Experts of a small language model: a variant of Adam for the experts.
Below are experts of layer 6 (counted from 0) of a mixture-of-experts language model. Rows are named router (the router's row for the expert), down (a neuron's output weights, with its number) and show model dimensions 144-191. Each number is 500 + 50 x the weight over its row's rms, rounded and kept within 0 to 999. Numbers have three digits each.
After each expert's rows: "comes before" lists some tokens at least twice as common just after its tokens as in all text. This comes from a sample of Wikipedia text that the model never trained on. Tokens count by the router's weight.

# expert 10
router:529520458546489473453478560524448475482432466474529533486553562455477523517533484488568450483555553434490487495556526412513547494596483611560441
down0:488517470501527482531442563566530475440476442564578459449523493494468542525449551528559554546530580493502527558626504535483558478505494480546450
down1:515489456423522485538511441408570625513487540564490541505538497477488503456533495494476428521539525469496474471439485889476454429606492502450519
down2:458518443491472480537548402461453513533513475458527548449531541446529602532486495536459555552522348605591495424508499497512458461525473505451534
down3:492529538537396406444484438578470516581497530522560537524419570496527378530499489517522509533467559443533532508526529757555476430553519450464513
down4:555600631484484523572476508489462554531536515473548485505476532552458500552482391491594502474523505574523498480433520509560563524501588459568491
down5:513598551526561519419517413466552515451361587534514473516431496474444517507527565476522498412540468460569443511455460692490478525442461482467483
down6:477541548561544434494546526478573468579468457540532530517497530477475496535391494472533453478450486541502488563537492480574503629483456492382545
down7:492518514469528618594561525418539424555574489602457452576493506468506531562479501605586440581445493616565406493502458538506569627495447505449480
down8:512558498535571549514437528571472449601524507436488456467512474559525556523458552507531569542523583491534575472586540523605508469508556480448516
down9:514436532446468519593425432473546515541462496479481402548567458553520568445605496555452511511500412519512456480524530604575552563463476468491499
down10:500485535582473452600410516555465475517413492450559541555433514480468550452467545458575493462575491539453485515489453416542490562455426585442520
down11:526585501498383565508571470450427419433518505509525435401495537521554539545430515567502511459546516435520528504535487444442378549396507514437584
down12:443551575470423548515363443555513442496507380549573452516514551465517607486492589489476508476484451509570504504440471460539541580482494488587478
down13:495483458520509552447519432524556509511424416456469478485473505504549531527428412473505449523616609519505424527538458441586483660523429531480468
down14:579407406554522563528421570521499547582456543517497457522443438441530456531401490459496585454631513461392425527496436386528450509478517493427473
down15:503460572434498524549532356511469435548510538436444544534512540537508422451501553423458553416482510423507583502502514583471451524474484548520504
down16:439515510415454449441520483473439472513330543427534479555552447481542529459458473497530501553558539485494570551540521576526601454460553447551485
down17:503536575461467528453489451555500495518555448521503509543535548468471486535490470511614530519448497591477459515558419590452612495611492414508404
down18:515496560510547536504446502579520549427517515531493520457451502496372483536458521626485583445489456538424625464467514446536497393434471472490539
down19:466407539466475582512489473536464513409545446538532511542512529560497490493504490522488478441557494451509478455436449470386428527481497502543538
down20:466487577452487468522531420547575438473589560503516483493468533493492503511507500401433524465563492447539445436442484685468487465598462521548507
down21:452474470462507581528464521486552482419464468521549554489526536406620500520503486504522488491540472465519554506501524533442519534385460565511541
down22:423596501419497573555527546499533479542548530537422476540563507524544598484539561561446515511407503484516435474395544498535533611407487515583502
down23:450513429491466535502613511533492491572384493577533386489432464452536507456494530494608474563590587495504506484535442528605444540536469514506458
down24:547536512487503592564590525535426485450499496433514481424404458481481455558490444541512456505534498478582523515431594550532463514462423541565543
down25:532525496533492486480518518574523433579528535513402537482416542462428464492441484483493443445545524435419484483520535464556506469483531430535431
down26:469530544382468365486405514514506535434485445482490384500496556426442464427501500463433483494473545583344449503425503437580488488488534515516480
down27:474547537513512495578551491469443560445531473534530504524461533607520453523494481528580475429498519415501508491491408448436407520521541497534569
down28:499457448490576502571407443588470438488428465408544501429529521581474567492512461417640579514476535491604481512476401664466497522608526437550464
down29:427566581440473578495507582557478487420482487494482429407440534508491404583516502489467502531454456450555540475512497443504534494470544536494476
down30:479541506638442556430500451505545509535499484504568485477456585534569551532423513501545556468508524525509481509502519544450531553559476436524572
down31:549519543490519467549501426480509523540510564473501475475503506453469524530463534516528489426465552520553539495534524501590518443447490530480455
down32:479454459504541429393573550492497560539489469512519440468535495529509515531535490458539487546411564628562451481498372490567488430474511363538573
down33:531556527535561487471482550484510461422548512503611526550477506439587377493442578505471487452527553492413447492463527537497472473470423477474473
down34:502535473469498513441499429480542549546543518471537432466560566483468503531570518489525458456528475502487423584410518576497527436487475440455573
down35:487543562525550490489479559493549549481435496526517436500463431537391473526509548581405446497539498518497520506495485435576537472523564524514570
comes before: " |", "|", "1", "2", "3", "0"

# expert 2
router:484487463450445415582502444485456519397403404455493544459510511411442495572573496557514457438515509503546483479544526420541529523535483505535526
down0:465555514458392441512495534489538441580463531507583446492501560502487564531491544429545546372540471540502564514530481466497582576408465550458476
down1:551441583491500420469459539492497507580578454528445539513475458504550444535502425425457547433535575471504483539491463410539379446495441488456515
down2:518626474447508463482460569563560459509536506498468562511445520387509382475475539469533420455561541495450448511505476519565467557464539534556519
down3:463459522545464518483551485554443498536553370339486491510520535567512498426525488476527470549431504521524505509477471551508452492496494489492537
down4:468492467602417380613554621474477561461538494467426410506496538472489527443536521489551384522496418525607545488495506576479467554558536560467517
down5:579583516641505406465599582500526523564511499513443507474455505576440566539525452413574584520467544507496543414469479649491555562548463460492453
down6:504553469467477489426532492453540511470553412556483394510400514442538427470524484490517546581468497518456494485437495584513345496508501437456484
down7:466527507509466578459495504480468536427505496561482457566490567517461605468506589490560413511522466488616504472522491566506479554535473603424540
down8:484414502489433396462393465481636539530484630451462344463560505503450487592456508463511513537567476465449611552491536557504507527540463584507509
down9:631516468461490426585484541473433568421539487453503432527565506518450505510510422495462485457457457433512465496476508591473505486444556500477537
down10:501502614464559477475499549517595449608501510542476501513570488438513597506430478535527530493492409510519560420551470644499484499486541492434464
down11:520473572569581486468511588569503455590513484535565464506482556440497537413396507411462525440530402503467516558518471421500476537479502522488480
down12:483494559423532459560545523473501527495464460476461413520512512405471600516538522624507452552467424524392581460484413631484445519520517542507531
down13:529544426507548447441490443541576458491426436511502536513564506582453528545596410521516496506489528509511485561514502476501385479479492508505483
down14:517507463481453571488435377479491540562418515488515577482432406474533416444570516561469448533524578560408549475419496522522473408537528569514457
down15:482640531422507546450418522548477518541575524436450459461573540460430516494468488501497564467472492560422468543513498567549568544551500473508445
down16:507452476499505388586455454560490483562507433471503582465442493455476446538496441436558504409465453414448515512483488513581560470498507544505461
down17:488386531472457504490469470583637574498524468548477467412354440579616448619475573493482590493509444428435526572460540577530450556401477441520465
down18:589496537534543512475525526478492519484431557505490423539501417576451525530478495425449606526513469551528584484470525548496407559594431490516448
down19:585521468518493506493462481601523579558395481529596544542490464430400506567460498526482497446513535632437506520492466454502537427521499566486595
down20:551493557538547442518452514489503479600535469580502482464472470456448459554500482520528540425476437609364489556545484560381552588507496485537455
down21:640508554472525451558514514544452577469586490515538562545489549529646487453453532534523503549429478513450583431417564486484469509467450518538580
down22:521447490351466534472553467453518512560537488562574566582465515488540481542573540554474473565446459498485505602485481544473451541513514488455521
down23:540585512548506483521573555495462532508548472466520429597489561470469455475493527345509548504434487538549513449541461689406392531607539497460473
down24:481391495541510569524461536520445485488433498514486539454537541545475534614472451505484483588513517460475359472468475549484501503581479537486516
down25:441455512516420515572410479560462501497492526469526576448464553475412483499487485411449520444462467469440492534524511528576411544519472491512536
down26:544540564447505483500505468550472494511531548488491625578604491527505512470536508450456439515529543447479605457499502527482360584422438482520561
down27:491565569598555618455472582519515451489472564436561497442503499564498482544541479423579455469605473453461465469509463578513517435478521518507536
down28:474407576331504526512543511509523557521565445385472510543505501470543547482473577497602555522499545448451508502483548507487454510429481468477465
down29:583491572509452518526504433449487530549513451496541625434485536472559555524633496510493495492441490484454540455544442529542516493517563482485545
down30:531511460502532554497390563378473550513569554467530426518443475525481485506493569440550520503515511536526643469500554530447553510419525554514456
down31:438465468453515487497578564529506564592458462408475537545378523479471539454521517505451425573503498595491538446512461520473496519512502384486500
down32:462517449510442462578549495455460481409471493481592523415472562452543502472516619418506467499504453523461486452524495491600556506487527521512464
down33:515442498465424486539404549497557524500547481579493469556473527566427497505537495535496514545443466514495470509543465590579608593475479551545462
down34:558504517554534504526449461417467475597453502484508491556510522463478383491495532590515439564449432448500482447503492552509534496504512541504571
down35:520514530540430481413507467462487544609515452475483528509486529514554569464472538445491455403601520503409445551456497373554539529427422552469533
comes before: " a", ":", " the", " in", " by", " an"

# expert 9
router:506567531464499475501410526528461426437471340523554510522518523460429550542498465592479474514497550458484487528496554426511515506537521509465503
down0:568493479563568515511466485450521458433480507566489488452491453404479403501509448387567639437512483555449423549596523561420513600462533474439514
down1:560437533445581567476453504540506528531492476523575450489501491418501456429460513461372501559447472483473492472475589508530523461482467451514450
down2:515524497477617561522544452485437451550485473498583498545437494505506442630425475552565536495506533511441506457615453569629564512514507535413527
down3:492437492448527470524516477576507485461573518437545590448498587478553576484498543533483466465516515625590483538384537556506492539562414534547521
down4:501547617511433511513485445493520526453538488498543449473518538494509492400512504550510468522460517529506450540567458591520577496568575478509378
down5:450503481429539444568469481534573428497580459570536516469451497478408532490488483432522499488499462490525500494428605510480487499479518445411524
down6:501479501518509535495485421469623547500556484507512518547402436532572573525478478477561519497513469485566467557546445491457433436562509505440495
down7:532448591415475521480572433400494544517456524468499445455512520494589491399634459555460561480529470540460508497483553492639519446523551524484506
down8:526521578457503565472589402445476552509449471486387440472456558546468529455600489433471505482509532463507430528517449379590520477529576542547524
down9:516489472467500520494537546514483589488551434534544576527499579522542527451549527567555486519465563534467545509475463509543534417548540452444488
down10:524514593445434515443437509503504487630569517525579531506577519415530542479533481478480490524543461590473444564552487540516472486576476480558500
down11:505505499492550457595617336485482485499536391435537570525502629466379469465394536514489466535531503501574501435454495562394458559426510510517516
down12:513443440455440494511539510600467522505463473548491429510595433512438473442535451458536417525566569527504477461553442525462507527521492401390515
down13:586458481510567494451551556477547506438480465506542522431532533500437560484513563555543500562567418465442534517533479456532482449529484548526477
down14:570603508517425552550493504551414498448472505580455523437408568472493505575505550485479466483504577427464457495513549399443507530478422488447467
down15:438550513476572487445506486493473514538515459487474481439478558519426519449534609558466553480547409493556497538518510643512615592493585628512519
down16:438482501497562537454494467489472503582475463581496517493523529516452574473432611469548482557431508479388550531608546586585522448467466555429517
down17:490498564462455533552366497516499447528434490446464435528531506526404549435592587435491490383558505522550451509496495496524529532510509510590479
down18:525453530426471512381478388501503492616560450495402433604538516490510412449549466438536578521581388444429430480474462525643342466521476556540518
down19:384341507433539539532471535477476524509548469449596539569401548396455510518465536496510533536488563580503421566534475550522478519419446563549511
down20:441482530459469521505455463502535490545623472442447575443617509373490619502468539498575463593572501528466579435460569561599574445481536534480587
down21:515504498542591399501525516474495558525484540380543461483497570536481366520544437470464488522490467614506432464451455485553488466550555539491521
down22:531515508487529474538515472524428483480456527520544519478434484537461510497463516442471502440548539438562573519479386449491466559403432571495509
down23:499405515437577578449462487537499535541451397571548496477448490397443463506482523457466505501540470507439534407501434618507409512644459469508521
down24:517470506520511516498462529469430431454367512429421523417576452502552521422458422446526515418572558514546428575482503535485466535530546496504433
down25:433571511566451472499451535481511592484470495513488402526475551533464460474532505510560476536373481458512477423403517357574416493517443500445518
down26:463518505557596496574553497490469465501546426492505485422587545502519500392575521478561549627573472567519490558446595599558458529405545526497458
down27:483557503551501412517516503438515516516533523483505460350448577506467569453435495457427483452489551589559492488500463549513651364504512565475469
down28:362451511448537603487481437602464481593506491553477586502501552436511509504472510431488519508519480527479431472530440620572543495466477489515539
down29:508427526457464448508390456398484584511516493471481463466426480564600520378441517545473517474558565480527489499523461548496549425596500443490536
down30:484523542612490571486456548528525513502510474500576507476469512396524475390500560527493541504532630527460433482430472441583507513681617507482521
down31:508509561466621559523488497519602511527512435506539511482493529470527489500537514440545497486468518574571482493491502553484519508449498564380501
down32:476448486468461410547583371537521509558514523426495619546587538461522568495551462478499511474600463494549499411368429586514423479488422450545557
down33:578552540514534523489501470578426498516467450472448486442497447370441553523432529536583454458469502502549438419562437551546605562494491452528635
down34:528497507453430510550471477516621487478589507514474548422460519551474548479559441545564437508531527479482403511471596546488454527456580492561502
down35:422467616423444550497472434506460478492501429415533682493509491516509571458503519491474505474530519506543498488456574483534517508410451480571506
comes before: "0", "9", " |", "8", "7", "6"

# expert 6
router:436564477490466447491476579476470547425519389528577480516572499511496544560624468568424489439501602486579489566459517428534576473578518443434543
down0:489449471513543540526462481428598511537476527550380448562635446554515473445499431488533473693524503602500410463490434656552486535581522569574520
down1:531481446511508555532469470517515520529468495470509578492442511513483489516431515470441368409568469476535411477516447546485491562503494485451498
down2:473488488549518410586583521495476477476531579425445466465401531505455516422497447424520573464530471518379497444505527546524453460491539588469476
down3:558576467448479504496498605481475417429415506514467504477466480517513474473469428460518544491589459579515412446433489537503586488482519578439399
down4:564468413447537623514513576505475437568564543501463594602505491544543417557421405474513570517523534501453497491526547548503444502469418392495613
down5:486536490516519551550490472579547504482492495519587521539519517530519636457375542462473478432564499452446480520419460488589585461440485490601534
down6:498450519463548478427521530419437532428477471486598522524490486430511545561414378509447491484467550499518513473584502451555449525542445493475486
down7:514424458521548541511543530430530463563517463454542533511472513431441474488522544454453568582374458523483479498501557580533422508430420555529519
down8:527518597582580520601522476485450472590402482516475467490433493449440461541484628563577525452451526480552484536528519525491468498519427608442560
down9:556528583470520465524475463484571494424453556556508528529513598475532465490483433502504400578537429499550466512576513665533487529584542468472521
down10:609543545462570558522469533417487425437458583385493525544550505473496496410480419497544471459467502520543499632541481673473481424410467449461528
down11:560515517492577444559487519497449504502455475467460436525517593571547582449465505433499567629425498536466500418565553585601506489536491461557416
down12:494486490477519579496390541433512478540587567481494466511604468592497573449487511459539464508473494441471495500478489488527505432476437483441479
down13:477335499471510483492561553533515484595511536509460445478462477399463463427535519471547521551433480554534533513561460463511502509575541503485434
down14:571509434480471449583552474496568531543512478448516418401439448542525510570503566483504520569410467528499421542542511498456556460529400561537432
down15:555591568492483495544524698503553489453498470548471427485411578375502410559507575557522441548507535491501543469495478531580573517442514425507434
down16:487531428456437541423542479467504465457452498442510509464520468441446514520442560448495455547575603478433583568478516398447448481560478489452464
down17:547413588439538451459474474504575467558543488479583513543506529502458546554458493449433505554483524537536511557458494462519448452529387533544570
down18:568550395432448606504528515543481632368564469586424490579445594487566498449483550501460473483595533512488404580493494479463474537452490531530544
down19:495454488463516500451508468449502381478499568554471512438489464499541573541512452499430540548416444446517484566488525484480435475409408494426548
down20:450558487478523547528369425448496462511501469550461547499487469508489493465490467552543471644483435541463481476532500583514403520457432507485526
down21:544475523572463472467457526548409546538500491545556570585542552473477498417502538511550417434538507538449493448465456464471516442576460485515482
down22:604439602543499478565528452491556501450579381403508476506468516555543592450443497582543542481497482469489536428494575606542538512442496477509498
down23:511451519457546555545499536574545532521530494553491453539546563455422475528468493556546472418490521537518521523551445536547477427529445495497475
down24:410491405575433443442490480530461456422529543416583398514422522507579502520513434427514405527525543457651485466401521439495550579610505424478499
down25:448468408460505558439455458419478471513453509485453504590483583442513544422358534514557373382461390517563492515510587527486518542450496465503542
down26:534497455437483557494467426561570455533479420564532557433451527456551548557504446483493587524458538513490534536496468466511450473492614572421541
down27:560497499494471480503495529528440561461462592469500477529417449500495447548500476562550453402498566453473542491569501585595492454468498492554580
down28:445362464611507517497442482489495506546473506490516419475531574461546599520539501463568542469453447591546596527472609553559532401620576596450445
down29:529588446524479527481394501533556572475489549516485481545453436475558535478602446485447472471509496506566552537529558461493533462538440499516442
down30:500545606521463489611507570557578508526457444554500458533468493554512475523529501610505437523466424554555545511574513581542535474511512400552450
down31:646493528528525480558429547496490428540495493507516544449501522488394475487464521571563488442613511520552455507525506527525423542495555499545495
down32:512523497506559551472465569604463468438459546422533472444471473519508550568475529607487411542516438522565428546519485361376456543541477532505527
down33:517448503483506432471516459489499453499531439440530531456485586514525511503509481514563518536528432469594573444492546659568620457531562430436438
down34:401535462427543519528579452458552479622498519572452549477533463514500460497497457473431517515534453520474538560575519551446616460495601463445512
down35:468544501464543463483517430536569515465387457477564499526589551498525539478464464460432537487571409468412450403531476433430574440377501497427502
comes before: ":", "-", "=", " Born", "″", "′"

# expert 5
router:484552501501522509478462462554527449430456416509568495470476617400484481562562484508380505503526585426505539566484481428517544418478521514526497
down0:525485502620502499550474497453533482549492484424443457511466520539451516345439514494490478488479489515455487458593518588543392486549516487484562
down1:570373460490512519510563587617435596456566484433447482491550459548626504501563570434486464499467523443516592475520506411534447480438487525503552
down2:538442503485503414497461567414538467514444450446584494523455471556459512446455528465565531565502540400489421486516521614538515515536449563585446
down3:485566556521509465465447540480464551481521537431585460506523476523588500413543467479592520473433459506509540446517486503402472505540477454495482
down4:489595552569514449489480536520497476572474497545553521541492490592537475544470418492563542508552523411433460574438472540554404475530469434458513
down5:551546495533512539464475503497635559578474431508552475557466525419518554501478562535573502403457534520449420530556566488471507424514603525492607
down6:512572595562470546451530468510519565541404454536490558491480467527518515411505443541527494471502425480551537514530528453480518504455529420548478
down7:523561557445507478506561599540578492479534530549494527471443415494544552591555517540455467513524494560498464459551508559574441604452429521573377
down8:431483500432587428519525593578589470445450488420466499427542498485453483539510495566519458606544413501502532454404547463527526532594495479442471
down9:545536582478453430571445450436514538413454509455482485489475537564576507617563489510489470559439519523605548534628542385509437452403488429560575
down10:549480415492518549567482454480501449531484550510526504418549481475499537414537590467508452540550558519547369500515488510610525589568478404529420
down11:533434538520536419516562469512533474601569513540534586543457500447455478539514519472413394525479527501592614524481516455424507500546623571493394
down12:591563478410446521508428503499537428455445520422475537558412617535491523490399495503495454430543468439527431494470517435557429563477485542514520
down13:549528566628456498501543593481491541475561533410476529544507568491577478507432502542514456478460519466515554476526426554483464515509540563582437
down14:471575422513520468551458399386424475585408533550484445515541516437463463489482567545530471421521534467573385503537523495570530545521529352430495
down15:481524519498556425590570603421521502453576502441446474430493443511464494507466442490495526421521530459553456471380516590486519535560512493544483
down16:564497377575481555488517492461511561501558402574517456440513418473584533535589557496509466529500510485412427536529570588405457543478539459499371
down17:488480479471536482542500534480498433575431411553637488464520542543489439608501420507541501394531531442516336549531435574559505487471581470498536
down18:486403610541473546450420650478428463472506471527509506584476400459549526554472463480529535477544403432517509510398551542518480444533433488496422
down19:563534495604548526442478517433482513542539566517435513581534478570512450367473529440505442425537564510455476469434470512554356532488437509506493
down20:600421575502369471590523566548503529405552644492450413452489460460482567576510435519488558498498518495564462435459570507556501571524472584482468
down21:431462474506476557460502486515475550529538462527484405458499468583445581454492494548465467411487521497452549501425416542516531465600451478628441
down22:489557483518507482527485497487557590459487538448474444456452472505512537273454574425412588518566435532442512599432548567542519435453450427509446
down23:477426544502478570485570468546400457436536526400527552446397514460408505493465557408504585488480464522456457479580523548605479484538510477477552
down24:455462485537499555443644515450484476525465463479433472500411606563453595439497463439557502439464450558508495563619579480527512513459556527499587
down25:513425500544564456522544537545487475465440475473529554519575569475501460477505551498470446547467475530582473495586494609474452540398427468569475
down26:467541479548394525485568486590530542550399518524486480520486578503524522551531512577502558524459451495543511443550431468452469541551487557493555
down27:488510593574543495571449572466515561408498503446578428522442532465512529488443460520513475442586470541460544506503543524451386485488513640553553
down28:577425526449479525440451521430525465475483566506504571404563571493436527433455519562514507495575568445476488569519575617511539508420506547560534
down29:477613475560529448424440450465482441450493523507516456508506623522536430419577546531519400518526540508460463540509467744472413462615516508542422
down30:493464536526526500543520508489537487479542538517523629525479466532483492517456419518501551487541473551540498425556483609454486521512416491464468
down31:459599519536505596557479550525504468399482511532471481644468443504521519507474553583412525494563540577584492558397518489443447565499501436524513
down32:427518586540517474494570405545578532504618505357558513591446451545496505506597506546516504517466409542470586416516548633495538561556443548480535
down33:530519557461424441558509537451482532437422505444486473492510493601514540424421591495398452547418587492541439590524514389377447558395537554524547
down34:560507551464448409582472500428472473545533500479490632537593443486561504481406502554571485494441487450574541524533527573512506526499459591595532
down35:564479520569462511419408360620427515477511471424521404616464552498516481544566493500525488464533448491575397472474529513429460393558446401465407
comes before: "\n", "==", " The", "===", "The", "|"

# expert 8
router:556561505520568425543450537474507449462407409480559541534473548506437499543529467535518486479498575486492435515552549418512504478529504522474519
down0:408553516366446453561453548528558492532458553438412530453558465499610556506486532507553485485491475536500487497566540464463387527437472550518463
down1:511463405560520536492456514468538421585516479444518420463435477534502453477483517452533487405546476537463421526410454462386542493438459455445556
down2:523512473481437454448433529543508445539445539422463468524485608502495467562471395566528497473479446502355518510523531673519349545501507505471500
down3:483567492584453556514641493483431496495540548511591484531532509499552447464460413523512423579473474489477466551480544605539456519473523531460560
down4:447577525408469477521550457552565476456466480505467483455448548533449477477524493569475484503507489478508571610618453414608450542495484544471459
down5:510530499425465528502458501476526463551536463476553547400491581533405524451437534478468480433502370491511511567516533364430635554457490451482529
down6:617455488573459481451491490517477647476549509458466472429473581563447427499533530457442485432474403456528488369387558487572521486572457553488518
down7:485570552432435450566508608557591515471454446561429494574456531521471555487542505509451438432510478455614477487572570562501514516513509517581510
down8:447514521496514590494421559498482410478571472477517385464543380512478489463409553555537412534514511648573509538465443634357473510509529566468474
down9:490513538622538484483473539443557542472433484505499559594503480459429499424451471457535550512585448531597582428433499554512533543518399554532471
down10:592401475534450432506515495499478467532485486437507504452516562471569473528509423414504536456505610473491537441370458401425537483576417547565563
down11:482485468483491529481416471491587551545486547563451497486518514515461486480547519495617523562439461432544514469512501497427492514463554557447539
down12:544501541412468481553515491556554571606494472492563430480454526445520488574536581538507530612458443482521534591599497554561456527567551475460525
down13:432495533526461510433563524533477579443502548424489464445531487461531464536446578571468509558509511509641542543475478566496486577468492514488448
down14:493439576433516562532540481508526471548470499489543431469426517519499466481453483503494411504517573508491488505545449567492501486485576470452522
down15:484459583365433531541495478537583540466429526566538537550461542551480530610460499500474438534540484547578527429504442499587433479507455460511488
down16:497480468599627421449532509358451557417474448558583505520457493535461520464500534525421466507479429404545422531472485625470580595441448448486445
down17:453385476499481662459396500549495489542456467466538505482543538533487593479516516509550551469581474460571528451555575603526532508463456507521558
down18:521474530505423474562481641560438548546463450478563454447544552442525488528524442520424541476420449407500545500481597606545581472423534565547517
down19:506508465561504480546508496529507523448479459553601473468467650484448485562463538480542539453559449517542467542532564519505421525481506524527513
down20:493477471534513482559490404530495555504480522539498476479527464523460495532432500599526530452537537495540496546516534603537495512490422508528606
down21:508471546521559486499575551499476490450520482515470474471558448536473564426504465630528423442493487493473461470525530550538630552429503565486501
down22:477413596498485600528526495557499525482455445480542523579487456490469477500475483496424562581552447569481598512432471542518480492489491359450505
down23:553559579525462397516424501453525541618512559517587496457491502552552589524480499587514444503518521408477606544388545376413552425445420518479559
down24:478538469577500513515452475558518488532502471433515514520547589518407551499422536508543446463447498594536487423507561561470543538507511508406457
down25:502565597564491567446557469454548549578508526438421495442481436563447536550499456541483539461504439540515478507414427501466455582444484547456426
down26:515384478525478521411475490494435522415498497567472543587502519507428530482449530575535438492553490449447424594506464576476532455554522408495564
down27:466495498465465436536608534427464517471531436507479432426432519488422522545546563492541441485524560523363466529571449553496527625443459456490508
down28:540463479575497508520532488580436591486474497502531519506410412538486420533494504496434498450511477459520462449507546573458602500486507454577432
down29:585551458532469498462534586538452494485460504520591517512502466448522442517538524510499411567526489502568499444505480569493546544494554450563498
down30:461501502468402523593426567493539523436392522545489486585590557530492579494518465547499454463525501561542498513535436559606481519579464511563530
down31:506537492598507519488495530428478463570503524507468473545511534418535484526509445546529365591527463503592542394517406578530454537435590420430561
down32:525477506503554436535577469542492542496500432551586612512465514383561513463566453454482504501602451548535562418570493534545461477445513488553415
down33:504485559433501511567542471538489512454462558453544550475482664476487498509479550520508511503531548519503567466438486489640499442541497461484494
down34:426482484449502500474498527587475511522579538507485440452549475515502517487430477543529531509573459492507504571545514518481528588463465506468404
down35:449454402528554566504522415526483481564592454575555495522479462490485613528468454509520504566471534395394495511495485510457455509446596463467485
comes before: "1", "2", "3", "4", "6", "5"

# expert 11
router:565593451492605463537480481530428426451385416473497523545534498427483541600520497522482455405549619466518440477495540398501608498529504531541489
down0:576386503501431479388400495503588460452508535485562485522463489498581580521526474544521498506433528480415514487484442480503483478494519476545640
down1:439553445457428531518506510491474575543472509476456504495541518525403523521453559437530446508475506439507511603458475521478526569497517379462465
down2:446459544518395474520577510425557481551452558454550512426380514474517468499481526404383485384537491547570518531486527555575423478567470602482415
down3:493447452530485539466523565404550527474430489520496578475506519463507436507456452426467434460455486483522468551576532510538543551553488504509384
down4:416421424546571559458541454530489480518437453472515497485543528512494430459517511486565444559513517471494489497477395711653529482568612543532467
down5:520487562425423601475478466499507439552535575525458492506487481441542472467521443499551573438510476463542577476473597536493517542540501517473549
down6:535470520477472545484564478416470458608440495527558535461502506552470439523516606582469555523466429466530537530493535558502501481426544496513440
down7:454508448483473508452470440524471559508503518505514501482540470441544513584541521420505405457555455423456559599484528514607555479512454483470446
down8:432460415435587515495493490502533493462475467505482513528473518420451541572543593521455549465465467564554565515471465556477497508520498489513449
down9:528611457408530502444462385544553515502480526510554517595512537515514399460422542480454515545483443508574565471479492551552492503441516445463600
down10:472358574488495523672526504557473503491405502520499510459393464467558442465499530454472516526524453529543528529447511530579394513492461521500466
down11:467495477552506540483578521513535455545515515467498560580519484460501487403465430510520417490504512504513605518465540636551475616543453542500397
down12:569493520472613518524503617543563441444462421530535548502501544470511421502574470556544561521435441420535482395576488461555497485459515394509485
down13:451399500553528504361456616487442591476556474473396493625543516472443493481442465492591517484450548535575501553561434463539495536574462501593548
down14:535530488529451501539438586541494466515545518432509481534553552501529496440566508506501487474502448513482459427596628637533464497435508483475438
down15:471542510494430570504456569558498551522497485535525412438487449511544482551476479549437521443517538469483467526422522435431488561438494499478556
down16:519462533509409547527477420402457462441551560463477469493514528416517575376506477480514406502500511533427571546528456425510456480521411474493469
down17:440534533512526471553450632517502496424481493510519442469500530512556565520564448478548448448472443445542604476537469568464469542546552503481500
down18:470639542610593418579410521488412458427496528450525575521559477491493509498555405521433474374466506551443486408494468526530460556572515577458468
down19:591498612437462534502522470484540536530498502464567500604483512551576549495514460438527582477604500450512552550433557499490490399492404511501515
down20:545506557471509463458445500483522511583503526502449574552476557494563513562491453415438437464567480416486576455570478464485494565556442474527448
down21:510523573503419546571486486385500479507463534516548484425563449482565548497485513510520482488507496511588461537503509486453457438557454413485530
down22:459473451545600511458493396487477474557576440586478469429516483566571568531538615558453473494513569565469498524499484543491555503508605454551531
down23:578519516517472509595505520496518514415503516523447602519514647552418520538485457493498516520453516570467448555384583533470553430454508490539571
down24:450351487540505505464496561525479523555586468442442503475541459524486540483486496445512434448540524456497405484432534590489524582511524422527565
down25:417518489417486485489490527591529474570471420500565454451479556486527526572501445506501540525483415528476496518554383546505403545509496524456527
down26:426547398441498478481536429463506522605455489460373474523466557472459547541435512544455503537419459556539486499572550523547525510545469479461504
down27:526496562540552461527482509525495535504549485506516531525507571513436472505442479494539510546520493445531547480535456529473536545497479550559521
down28:524550485508548575436398536536638445587485521491532365412428534511529527508499444453498476439558526502544520489432487531619523585438470519514434
down29:530544455640444482490499614428388530413512521380503427505555504508536540500429497499536410491432438446498498521519575511478443514442497450465568
down30:529481521462517541505572485543562566491476491572515494481435531530488517557494445391516513464589524543636464496411425379437522565492546479488480
down31:489538466452539577530515535479429590489515499417588461520486502554511499527466485513521424491440525512472521476580542614503646480473455515436489
down32:488508495543477503371563527546471412508610476470489559446523496437432508386546514524458422486560506393453462500421490571505519469484516472484484
down33:534528483515468427560552528557506455572487497417468479466559495546503521451502455509520514557485520526477563536578505456473520500516513520478456
down34:478560459509546498485505572485455431478419524552517544466473462423540550556465488500457543515455547374511452548482540466577548512429529502522500
down35:438526416639529358537475592509512523477571490478525452459482453558455478433494499482545578546533459462518505507432476421447551494507548490613548
comes before: " the", " a", " he", " was", " and", " which"